config.toml
num_hidden_layers = 10
hidden_size = 320
n_experts = 64
experts_per_token = 4
d_expert = 64
d_shared_expert = 0
hidden_act = "polyrelu"
moe_layers = [1, 2, 3, 4, 5, 6, 7, 8, 9]
router_score = "softmax"
normalize_top_k = true
routed_scale = 2.0
balance_loss = 0.00874
balance_bias = false
init_std_router = 0.0212
lr_router = 0.000372
vocab_size = 8192
norm = "rmsnorm"
norm_eps = 1e-06
tie_word_embeddings = false
optimizer = "muon_variant"
learning_rate = 0.0107
beta1 = 0.95
batch_tokens = 65536
max_seq_len = 1024
train_tokens = 293700000
max_steps = 4482
dataset = "wikipedia_en"
Below are experts of layer 3 (counted from 0) of a mixture-of-experts language model. Rows are named router (the router's row for the expert), up (a neuron's input weights, with its number) and show model dimensions 160-239. Each number is 200 + 40 x the weight over its row's rms, rounded and kept within 0 to 999.
Before each expert's rows: a language model's description of what the expert responds to. This comes from a sample of Wikipedia text that the model never trained on.

# expert 1
Description: Apostrophes, coordinates, symbols. Apostrophes in French elisions and "n'" forms, open parentheses before birth dates, and coordinate marks such as N, °, ′, ″, %.
router,205,200,281,115,236,243,203,186,165,165,191,205,161,144,199,222,240,186,225,175,145,195,273,183,214,214,131,211,210,163,212,232,236,177,210,271,118,197,239,179,183,243,163,127,143,253,114,272,120,144,215,248,178,225,239,196,164,175,157,158,244,188,191,218,235,195,172,200,193,230,208,197,281,159,191,260,210,269,259,201
up0,188,239,150,171,165,186,229,193,282,121,224,224,153,170,175,188,192,197,175,160,265,229,231,201,183,153,276,214,143,144,227,218,139,210,198,215,213,145,261,114,190,204,159,241,158,126,176,221,172,234,193,224,169,199,168,223,247,195,220,214,199,203,125,209,195,148,256,212,189,244,183,283,214,159,159,214,181,162,234,127
up1,208,126,172,223,243,170,247,223,167,182,271,257,231,240,223,193,241,208,226,236,194,169,229,171,199,152,181,289,181,163,157,162,205,166,207,267,222,225,163,227,250,137,237,212,226,225,202,221,166,159,192,217,232,224,171,213,208,180,249,236,206,292,183,288,173,191,171,201,170,191,164,167,227,189,185,148,220,259,213,155
up2,227,197,229,164,188,177,250,241,175,210,173,220,184,229,306,255,217,217,217,223,201,197,217,178,270,144,169,236,231,207,291,172,232,262,80,147,186,213,199,207,174,238,205,183,201,193,128,122,192,207,177,164,133,188,146,156,234,157,206,155,160,160,207,215,190,216,252,239,195,191,236,176,166,248,133,234,236,149,281,211
up3,209,160,221,229,239,206,142,159,199,147,193,189,159,234,104,206,290,234,187,254,163,236,100,196,201,259,176,206,204,239,196,173,238,150,229,169,285,220,242,192,211,219,198,194,225,180,235,228,224,189,168,296,306,231,235,211,186,207,256,226,138,183,268,186,154,173,169,199,153,171,191,218,237,184,206,142,94,217,155,152
up4,189,215,214,247,201,230,198,202,152,206,211,187,283,189,204,251,177,160,219,211,211,117,197,228,232,211,232,247,186,193,156,206,212,153,142,189,190,287,160,206,199,246,214,175,235,206,246,192,231,223,193,282,249,91,154,164,137,197,181,180,195,178,177,222,274,233,194,171,158,179,178,197,168,200,208,238,220,253,242,315
up5,197,249,192,251,185,188,283,174,210,217,232,207,178,165,250,236,121,235,195,150,145,187,212,234,156,161,210,145,233,208,205,219,256,272,162,246,117,236,262,171,178,248,110,184,163,249,221,108,207,191,184,193,286,142,186,227,224,227,232,259,236,251,194,234,206,136,140,161,237,266,227,203,165,191,244,176,222,197,237,214
up6,174,212,196,186,209,262,234,262,110,198,153,120,152,163,114,218,188,137,235,171,231,215,282,166,153,171,173,236,250,233,215,238,206,216,180,229,253,144,153,184,150,158,185,184,224,197,151,144,226,194,153,185,201,195,258,298,200,267,199,187,155,200,197,199,246,238,204,215,231,219,238,216,212,300,215,249,191,188,195,234
up7,242,116,296,210,219,159,199,244,176,177,203,134,234,266,206,193,250,185,179,199,185,141,235,235,189,213,209,111,179,227,178,171,207,228,187,237,188,207,218,231,212,145,254,230,240,227,221,243,182,199,148,119,234,184,214,191,169,169,214,344,212,157,238,185,199,225,169,197,142,251,218,191,233,179,182,210,226,183,140,190
up8,238,200,226,197,156,206,112,179,161,201,201,153,223,243,173,190,169,191,257,209,173,197,189,205,164,190,220,269,199,184,191,180,226,157,166,202,251,186,184,268,194,223,236,188,216,180,197,190,145,172,209,276,246,209,201,191,211,165,248,183,240,162,222,277,194,166,252,222,124,298,305,193,316,185,220,150,216,247,246,253
up9,226,210,259,248,232,274,192,156,238,262,212,267,157,227,253,213,190,167,199,221,191,198,228,239,271,91,214,155,211,150,138,215,196,207,221,240,182,216,182,198,191,285,178,60,206,162,164,244,229,178,210,204,207,159,181,129,196,195,156,253,201,141,240,185,233,243,181,157,233,312,183,277,135,180,136,204,150,131,230,261
up10,240,182,162,239,209,190,135,230,217,242,198,191,211,193,209,134,194,264,276,222,151,191,229,181,235,197,157,132,149,225,193,164,137,162,91,171,238,163,277,131,199,138,160,169,198,119,153,238,210,192,183,234,178,232,207,202,143,211,203,176,255,136,217,101,113,195,130,232,163,178,191,213,239,262,257,198,209,145,184,216
up11,198,208,231,235,138,151,252,150,216,280,210,208,203,159,195,213,209,191,187,192,188,228,237,214,208,175,189,265,258,193,159,230,237,284,196,276,110,159,199,183,158,214,201,145,162,223,231,270,163,188,258,146,230,168,232,228,228,187,133,204,183,168,252,291,309,239,132,233,219,180,155,207,280,228,227,143,125,195,117,114
up12,225,145,243,187,192,255,139,202,147,171,170,186,149,232,208,233,220,180,134,147,175,196,202,170,152,240,189,228,239,199,267,159,181,110,228,172,202,266,214,228,211,307,284,166,195,166,150,229,153,272,136,225,244,188,163,176,213,187,213,227,265,201,142,187,197,216,285,271,212,194,310,153,172,161,160,232,186,174,261,238
up13,219,168,143,201,155,164,121,223,167,257,121,251,252,203,169,290,203,205,229,180,171,207,210,193,176,202,194,208,193,211,173,163,220,237,186,211,244,280,227,183,215,195,178,197,121,220,246,256,171,198,213,252,232,278,227,229,166,184,118,184,260,210,139,227,170,246,155,224,284,185,164,210,155,136,248,235,235,240,113,222
up14,147,197,201,208,135,225,163,265,175,218,191,218,190,191,186,298,200,196,143,262,244,242,190,190,227,149,258,131,202,161,207,228,173,201,185,257,211,199,196,161,227,209,144,131,247,215,180,231,175,196,199,219,149,209,227,191,207,175,231,190,150,240,163,236,169,126,184,198,221,197,252,286,191,209,166,223,208,108,205,232
up15,262,204,181,121,202,224,256,213,172,235,167,250,192,173,179,259,235,238,241,270,233,213,149,240,288,230,188,182,227,239,220,221,186,180,218,246,248,214,231,195,234,188,173,231,211,263,178,264,271,127,204,202,255,188,130,214,158,212,226,204,203,174,218,222,231,230,144,179,150,167,198,152,215,231,211,311,181,204,250,170
up16,214,163,214,140,194,209,222,193,211,197,289,216,191,213,276,149,182,183,244,228,170,164,165,232,186,190,249,181,194,239,175,173,185,126,142,185,225,222,144,115,211,251,140,139,214,210,141,252,157,170,248,193,154,231,214,186,248,95,150,146,174,180,146,168,197,160,148,193,148,227,116,134,204,158,161,221,140,238,231,260
up17,176,236,186,183,226,212,199,199,321,196,168,164,268,192,196,204,242,150,187,131,191,184,201,193,247,238,200,162,163,206,280,229,272,194,118,241,193,179,196,202,178,197,240,207,203,164,293,155,205,227,194,130,240,284,213,219,87,183,213,183,188,207,231,207,172,138,233,270,177,174,205,147,259,192,220,159,209,230,171,230
up18,204,248,241,184,131,221,253,231,197,223,182,142,303,273,302,205,254,154,179,183,194,150,204,100,192,197,182,230,138,215,287,243,164,140,215,198,198,156,119,202,228,182,230,198,203,211,244,159,262,168,162,200,247,163,195,122,160,194,177,191,186,191,184,198,188,209,195,187,170,212,149,219,179,179,167,231,277,176,194,157
up19,211,190,182,253,256,268,230,242,149,180,135,151,146,228,229,180,160,160,227,184,210,199,197,275,175,220,176,226,190,230,127,183,210,241,186,205,167,199,181,121,195,204,182,120,241,245,224,233,209,222,234,198,322,253,227,294,166,160,177,191,164,192,50,217,184,141,195,242,157,242,196,240,177,224,188,222,139,143,246,247
up20,124,241,197,223,165,203,176,236,213,215,202,274,228,220,189,144,244,183,227,223,247,192,211,176,179,184,166,175,124,173,189,160,191,172,221,252,166,205,207,250,257,259,228,269,227,153,198,229,282,173,201,292,220,203,206,181,140,298,224,238,240,163,186,196,230,164,142,168,139,237,214,162,205,140,267,249,186,190,248,187
up21,205,250,178,245,191,278,191,173,224,262,196,178,97,146,141,254,301,225,256,278,193,221,156,173,200,217,204,223,94,162,172,174,185,175,130,206,206,258,202,136,261,228,240,221,178,224,181,187,260,194,125,251,209,139,166,216,264,171,152,170,287,182,242,214,155,144,233,174,241,149,217,210,197,250,234,176,229,181,267,213
up22,220,239,243,162,225,203,222,195,333,247,121,184,155,187,191,205,244,151,169,224,221,189,200,212,171,172,263,182,134,190,166,170,136,256,221,134,160,263,200,205,182,191,145,189,219,187,153,268,241,255,206,116,202,299,100,205,175,222,225,238,265,126,213,267,193,214,226,233,209,123,241,198,127,177,235,178,198,237,228,144
up23,170,199,234,243,251,203,305,216,141,209,178,186,230,273,230,198,245,242,171,194,161,253,151,173,188,223,176,185,191,233,188,188,191,132,143,241,228,299,199,246,144,270,198,169,195,182,212,176,194,184,258,217,269,203,250,117,221,198,211,192,162,165,221,143,178,149,169,174,183,263,214,205,301,177,207,217,245,145,266,299
up24,185,196,178,246,236,269,179,83,209,155,207,213,201,219,209,180,243,183,211,228,201,203,231,151,206,143,216,165,242,222,222,246,229,193,182,240,120,240,200,147,232,222,204,160,169,182,178,189,167,184,222,246,229,244,235,180,176,216,205,152,176,184,219,182,186,194,179,184,198,162,243,218,234,209,229,171,177,200,237,168
up25,222,231,203,214,172,174,174,175,146,185,164,133,258,202,199,179,257,243,130,221,279,157,209,163,223,240,217,202,222,283,106,192,140,225,186,207,260,131,220,208,177,181,208,195,156,287,224,249,172,136,202,197,116,195,249,207,140,164,230,215,137,201,147,231,179,233,158,224,193,156,207,241,167,239,135,237,216,177,138,248
up26,246,255,174,196,241,178,244,214,156,171,190,171,119,324,189,162,172,126,171,221,208,166,268,169,212,233,267,214,172,205,205,177,211,197,116,222,206,198,207,201,196,300,235,151,239,242,232,198,196,149,263,260,221,217,234,261,193,266,230,243,279,163,168,191,177,215,248,150,208,169,246,286,165,167,180,164,174,223,197,236
up27,234,260,194,163,220,239,169,216,208,241,160,197,191,238,244,227,207,239,235,183,211,137,165,199,221,205,216,167,212,218,184,170,218,197,117,229,167,246,195,146,228,188,270,262,232,254,206,244,177,190,170,162,187,139,206,205,282,208,253,161,311,181,206,286,175,160,149,175,172,266,186,241,236,155,268,207,154,196,196,137
up28,195,216,176,217,119,169,162,117,160,193,186,152,196,114,226,216,160,204,181,135,188,160,247,183,157,167,216,217,206,168,129,191,225,179,161,168,203,263,158,192,204,148,179,183,188,232,165,246,216,173,237,164,215,217,236,212,159,187,258,216,217,167,278,283,141,228,129,228,199,131,204,227,263,220,123,169,119,204,227,287
up29,135,255,233,274,232,209,307,208,151,197,225,213,195,278,170,248,212,313,159,195,166,234,202,235,172,176,179,164,119,209,183,235,185,245,184,184,175,222,227,188,169,183,221,165,153,281,225,191,250,199,226,226,246,164,219,173,225,242,215,206,217,176,207,134,311,169,173,180,197,138,100,181,217,249,224,167,215,183,140,180
up30,155,211,306,180,142,253,224,248,173,263,223,149,216,110,246,230,150,179,166,287,179,244,128,201,242,183,215,192,152,159,316,162,207,221,214,238,221,128,194,139,224,133,194,142,183,212,238,205,253,180,124,171,225,264,193,220,232,252,202,211,179,252,270,228,255,207,204,141,224,249,197,209,233,223,236,145,181,172,134,202
up31,232,178,202,196,197,250,210,180,167,204,183,174,133,190,261,182,154,142,201,192,240,195,252,150,217,210,153,245,136,202,288,198,165,158,203,187,203,174,136,157,281,186,208,220,242,121,108,161,205,201,210,186,250,155,191,211,235,128,139,194,165,232,190,238,271,238,157,201,212,266,281,211,191,176,290,150,207,182,232,205
up32,138,203,268,217,218,187,235,168,132,148,240,216,162,201,260,132,221,194,206,143,148,167,276,209,232,213,170,225,209,191,226,155,163,176,189,190,231,176,147,236,197,211,186,189,225,268,188,244,224,179,172,191,164,233,263,171,297,216,220,169,251,175,316,191,280,244,232,200,172,193,186,192,142,195,135,198,114,167,285,239
up33,173,187,239,174,205,251,218,287,174,182,163,196,235,131,185,201,159,206,209,141,186,160,225,162,201,250,191,157,155,200,188,221,206,262,292,177,178,167,201,233,203,247,181,170,234,150,176,292,227,194,215,174,195,166,184,189,144,188,208,251,183,248,127,162,204,224,184,184,255,226,196,236,197,201,157,232,178,173,224,232
up34,146,178,203,148,205,271,193,180,186,201,204,290,206,184,159,181,236,246,171,191,170,210,217,180,278,166,130,210,244,145,191,237,115,160,170,233,215,187,221,157,218,180,154,194,154,127,201,147,193,216,240,148,184,205,176,228,190,254,166,113,141,259,210,127,139,199,213,227,233,90,189,155,210,161,162,223,237,166,196,211
up35,145,172,228,164,182,192,198,212,293,209,200,182,275,332,236,138,123,244,233,259,201,143,216,202,235,138,147,267,191,205,172,215,241,112,156,266,157,122,190,225,157,224,218,213,152,166,170,281,205,206,214,243,286,205,128,165,172,242,176,219,204,220,263,198,237,185,200,189,157,125,189,144,217,137,285,196,163,138,155,254
up36,129,211,180,148,135,176,246,221,282,187,72,241,202,237,178,142,200,233,244,219,217,259,187,179,143,210,182,263,223,132,159,145,206,224,169,248,154,199,198,225,227,142,203,140,278,228,219,199,149,197,153,131,169,229,153,196,154,196,185,257,169,177,205,195,222,186,225,273,204,205,190,264,143,204,169,245,198,248,277,209
up37,166,189,132,164,162,260,238,152,167,189,146,153,189,291,240,173,185,165,139,165,273,142,175,173,220,211,179,234,193,189,196,170,131,239,243,181,147,235,270,148,163,217,139,175,181,237,211,215,187,200,238,110,228,162,153,303,224,112,126,216,150,208,177,209,124,205,195,159,172,178,211,194,224,139,175,252,203,226,239,211
up38,146,224,182,248,183,219,195,198,189,207,235,161,196,164,183,209,209,156,224,251,144,192,201,249,162,171,279,244,156,170,269,192,234,204,233,280,133,247,236,85,203,143,281,159,223,228,174,234,228,169,196,238,234,234,299,234,128,197,220,248,234,231,174,211,173,204,160,212,92,249,160,209,182,142,217,219,209,143,226,112
up39,215,158,252,212,188,182,186,129,139,169,220,262,196,174,198,191,163,253,209,256,198,215,189,127,180,188,193,273,253,238,209,194,182,166,208,247,203,165,264,230,211,240,119,250,146,205,171,302,119,153,142,159,197,229,187,192,172,258,178,150,192,175,363,145,191,124,175,207,191,266,233,265,186,179,163,200,247,197,285,214
up40,221,161,209,143,244,181,218,166,208,201,216,248,229,113,206,206,194,245,223,205,142,264,250,182,161,185,216,176,185,259,194,212,134,144,193,228,141,227,269,173,171,171,248,156,193,149,219,98,191,219,144,220,122,211,177,140,178,218,250,155,178,179,179,156,185,141,136,162,229,257,211,252,158,119,176,203,84,157,202,165
up41,226,215,185,185,263,172,248,194,229,222,171,226,282,185,196,200,173,130,299,183,215,183,204,154,171,148,129,156,182,192,185,103,231,152,206,169,139,168,180,197,231,215,273,252,206,242,219,167,192,199,195,198,186,252,175,149,200,213,124,209,235,170,224,148,214,283,148,205,266,217,165,181,252,177,216,268,144,214,160,147
up42,235,171,228,176,237,177,206,210,195,203,234,235,271,253,175,193,214,304,193,201,135,190,225,251,157,137,203,247,202,217,156,224,150,117,114,182,141,244,213,180,193,166,236,164,144,168,161,253,235,134,181,215,289,159,175,266,145,167,212,198,189,201,132,208,186,195,155,223,212,162,183,170,297,155,233,270,163,249,225,146
up43,303,147,225,209,255,242,222,209,145,187,137,121,196,95,167,147,195,234,105,184,199,137,198,202,169,195,233,246,218,177,182,139,215,210,232,247,162,258,204,248,100,166,181,194,181,187,188,245,197,164,248,162,160,267,200,210,208,217,211,118,204,167,176,201,222,215,237,215,199,183,172,171,185,161,160,192,182,240,230,177
up44,201,171,283,164,169,189,156,210,121,252,212,254,160,216,270,242,179,178,249,124,241,234,121,208,167,149,216,233,177,117,168,242,141,138,107,183,254,231,270,222,176,157,222,204,220,173,187,203,135,230,266,197,205,276,176,164,156,164,253,168,164,176,236,127,153,273,165,243,200,138,229,234,222,197,166,201,253,141,224,199
up45,224,209,157,222,267,182,171,140,226,171,223,175,215,220,132,160,176,199,155,221,187,146,183,169,227,202,197,204,169,156,193,229,220,198,160,213,239,163,207,213,228,188,210,191,306,200,170,250,176,167,211,284,176,234,198,233,140,274,197,212,249,172,115,251,259,218,241,149,261,133,232,191,235,218,180,185,194,147,221,216
up46,208,200,216,239,297,234,226,237,124,171,184,200,193,213,185,181,231,217,218,142,167,165,257,153,169,201,153,201,247,214,146,168,156,246,195,199,190,194,183,210,219,164,218,122,314,191,158,242,130,201,192,217,184,184,236,108,224,178,171,173,281,186,264,227,224,278,205,197,195,294,195,147,258,238,171,196,220,132,212,198
up47,203,268,208,177,256,219,183,162,214,149,191,161,172,153,282,237,233,248,91,161,192,196,222,194,167,239,208,185,204,134,193,127,212,229,146,194,131,213,225,262,203,189,224,142,110,147,128,164,213,161,231,175,234,242,274,186,162,258,206,237,189,181,261,174,223,226,235,231,282,235,216,234,325,260,235,242,150,185,253,219
up48,183,191,259,167,201,201,169,194,176,207,225,197,199,212,98,213,248,204,211,181,149,250,156,228,137,141,189,199,164,213,135,180,191,157,249,174,244,186,158,184,209,246,170,218,210,271,218,160,191,180,216,193,206,165,172,225,214,178,119,217,178,231,215,199,204,223,215,177,163,183,220,114,178,196,242,193,208,203,191,196
up49,152,172,211,175,239,259,204,159,200,224,223,161,248,188,147,265,188,202,209,203,203,207,204,204,213,199,239,242,204,244,137,157,221,269,270,174,109,217,123,219,246,242,194,150,241,134,106,170,124,193,182,170,204,186,84,222,182,243,157,158,207,199,260,254,183,154,171,203,148,255,233,185,184,168,245,249,156,246,212,195
up50,298,149,250,255,209,210,163,225,199,211,224,183,228,189,197,143,196,208,265,140,163,190,217,225,242,185,193,152,180,223,263,182,159,212,165,154,191,207,182,181,188,225,274,197,195,226,278,241,207,244,241,187,147,204,182,181,148,157,239,142,224,201,211,234,195,204,252,260,130,211,213,193,287,224,104,190,130,193,187,222
up51,163,261,184,232,166,200,189,180,162,198,150,180,196,180,211,118,237,193,178,167,186,214,146,182,133,228,196,238,208,279,179,172,203,203,142,265,142,226,195,135,216,156,144,174,251,201,186,138,201,194,257,150,225,204,225,159,264,185,269,273,172,203,231,176,284,146,158,190,155,261,211,141,185,169,177,214,122,276,226,167
up52,190,247,241,277,294,205,197,198,108,204,219,189,251,163,205,208,204,186,128,267,207,164,218,142,246,199,181,180,199,249,257,216,201,270,175,190,166,100,234,194,154,265,189,168,231,149,197,205,133,274,290,137,204,234,296,216,161,211,196,240,261,176,313,252,186,211,245,151,159,227,185,150,278,220,178,219,145,145,223,251
up53,214,144,232,240,262,135,198,310,94,200,207,213,274,209,187,230,194,199,170,189,189,196,174,106,172,227,208,147,194,214,185,209,165,188,276,161,151,252,164,148,230,184,156,189,200,229,289,178,155,179,237,245,213,207,221,286,210,222,154,259,216,217,207,183,194,208,252,174,262,192,336,270,173,116,142,202,167,166,196,184
up54,228,234,129,176,121,222,199,198,228,196,147,247,177,194,159,202,212,227,242,86,134,204,189,202,253,197,206,239,193,211,152,214,248,235,195,238,148,231,244,184,154,207,216,114,131,197,235,237,235,260,206,236,209,174,185,193,147,117,220,282,205,205,136,216,158,126,212,268,206,214,270,215,117,141,242,163,209,170,186,193
up55,271,194,181,132,169,163,195,154,199,166,192,327,196,184,183,235,200,254,153,250,210,180,148,169,271,192,218,251,215,188,130,243,209,179,173,170,172,215,233,195,279,285,174,197,253,151,183,229,146,195,323,252,124,190,236,182,184,172,155,233,171,232,207,148,187,202,209,182,197,207,185,177,148,218,263,151,203,303,189,165
up56,225,200,234,258,183,167,281,174,209,160,238,282,154,189,184,106,177,145,233,119,225,174,160,166,151,184,259,146,288,213,142,194,187,208,209,204,192,233,123,232,148,237,227,180,238,180,275,250,185,155,164,213,201,196,193,214,172,191,238,221,197,257,208,157,265,188,175,215,229,240,193,183,275,194,188,179,256,155,271,248
up57,226,178,224,209,234,206,185,225,192,152,207,231,185,227,280,178,174,213,270,219,211,177,150,171,223,196,173,164,245,217,142,268,257,195,201,161,275,191,201,164,237,199,218,196,147,238,236,171,187,171,139,198,205,118,289,226,233,172,209,254,215,242,228,217,174,168,149,135,194,134,196,168,210,137,208,231,230,235,203,160
up58,190,185,182,241,179,196,282,236,136,187,159,220,213,194,229,141,252,218,147,201,76,188,315,214,251,213,160,259,232,216,201,245,149,153,175,182,166,256,246,207,207,212,223,173,187,251,194,142,118,224,293,187,190,187,191,175,183,208,102,171,184,179,282,199,200,246,213,144,155,183,224,173,169,214,139,233,246,159,198,181
up59,205,163,231,222,153,203,184,172,147,231,257,256,133,218,213,208,205,154,281,134,208,214,257,203,147,242,140,211,175,128,285,212,134,181,196,198,202,227,162,188,165,266,225,234,204,220,185,246,145,201,257,228,194,170,269,180,203,200,205,244,223,214,167,176,151,150,181,195,163,165,215,121,192,189,161,265,203,225,281,271
up60,139,149,214,219,211,193,173,164,232,199,137,200,251,176,155,214,169,251,235,233,132,117,206,133,216,170,183,197,176,263,225,172,151,251,227,169,159,176,184,141,250,134,249,226,205,189,198,174,179,116,107,169,197,127,186,247,217,192,172,191,308,177,297,192,155,129,191,248,285,162,144,162,225,118,247,214,150,257,194,166
up61,138,193,180,222,176,166,202,244,170,162,197,163,244,239,143,183,133,193,216,179,266,198,179,226,166,131,133,277,175,163,175,182,194,178,186,129,165,178,171,236,218,225,215,134,231,279,156,206,190,188,186,204,176,287,180,204,199,239,213,181,240,246,189,223,130,208,225,171,180,228,170,119,163,192,203,242,211,212,159,216
up62,232,161,150,200,130,166,149,185,162,159,124,223,260,150,71,187,213,190,210,236,102,246,165,214,177,153,204,259,210,183,148,254,199,158,240,123,259,217,322,175,276,241,155,204,223,168,209,213,140,227,114,172,201,259,246,171,159,190,157,161,227,249,238,222,251,191,228,283,227,195,177,233,237,198,228,198,209,202,211,242
up63,226,181,180,195,222,210,153,197,143,163,181,188,174,209,154,163,218,200,170,243,239,239,216,131,125,157,106,238,216,146,185,219,133,186,218,191,211,177,178,153,225,230,240,221,179,255,213,218,198,194,153,148,162,163,289,243,191,189,184,267,203,316,159,264,184,224,217,179,272,187,253,149,211,174,224,194,244,233,177,255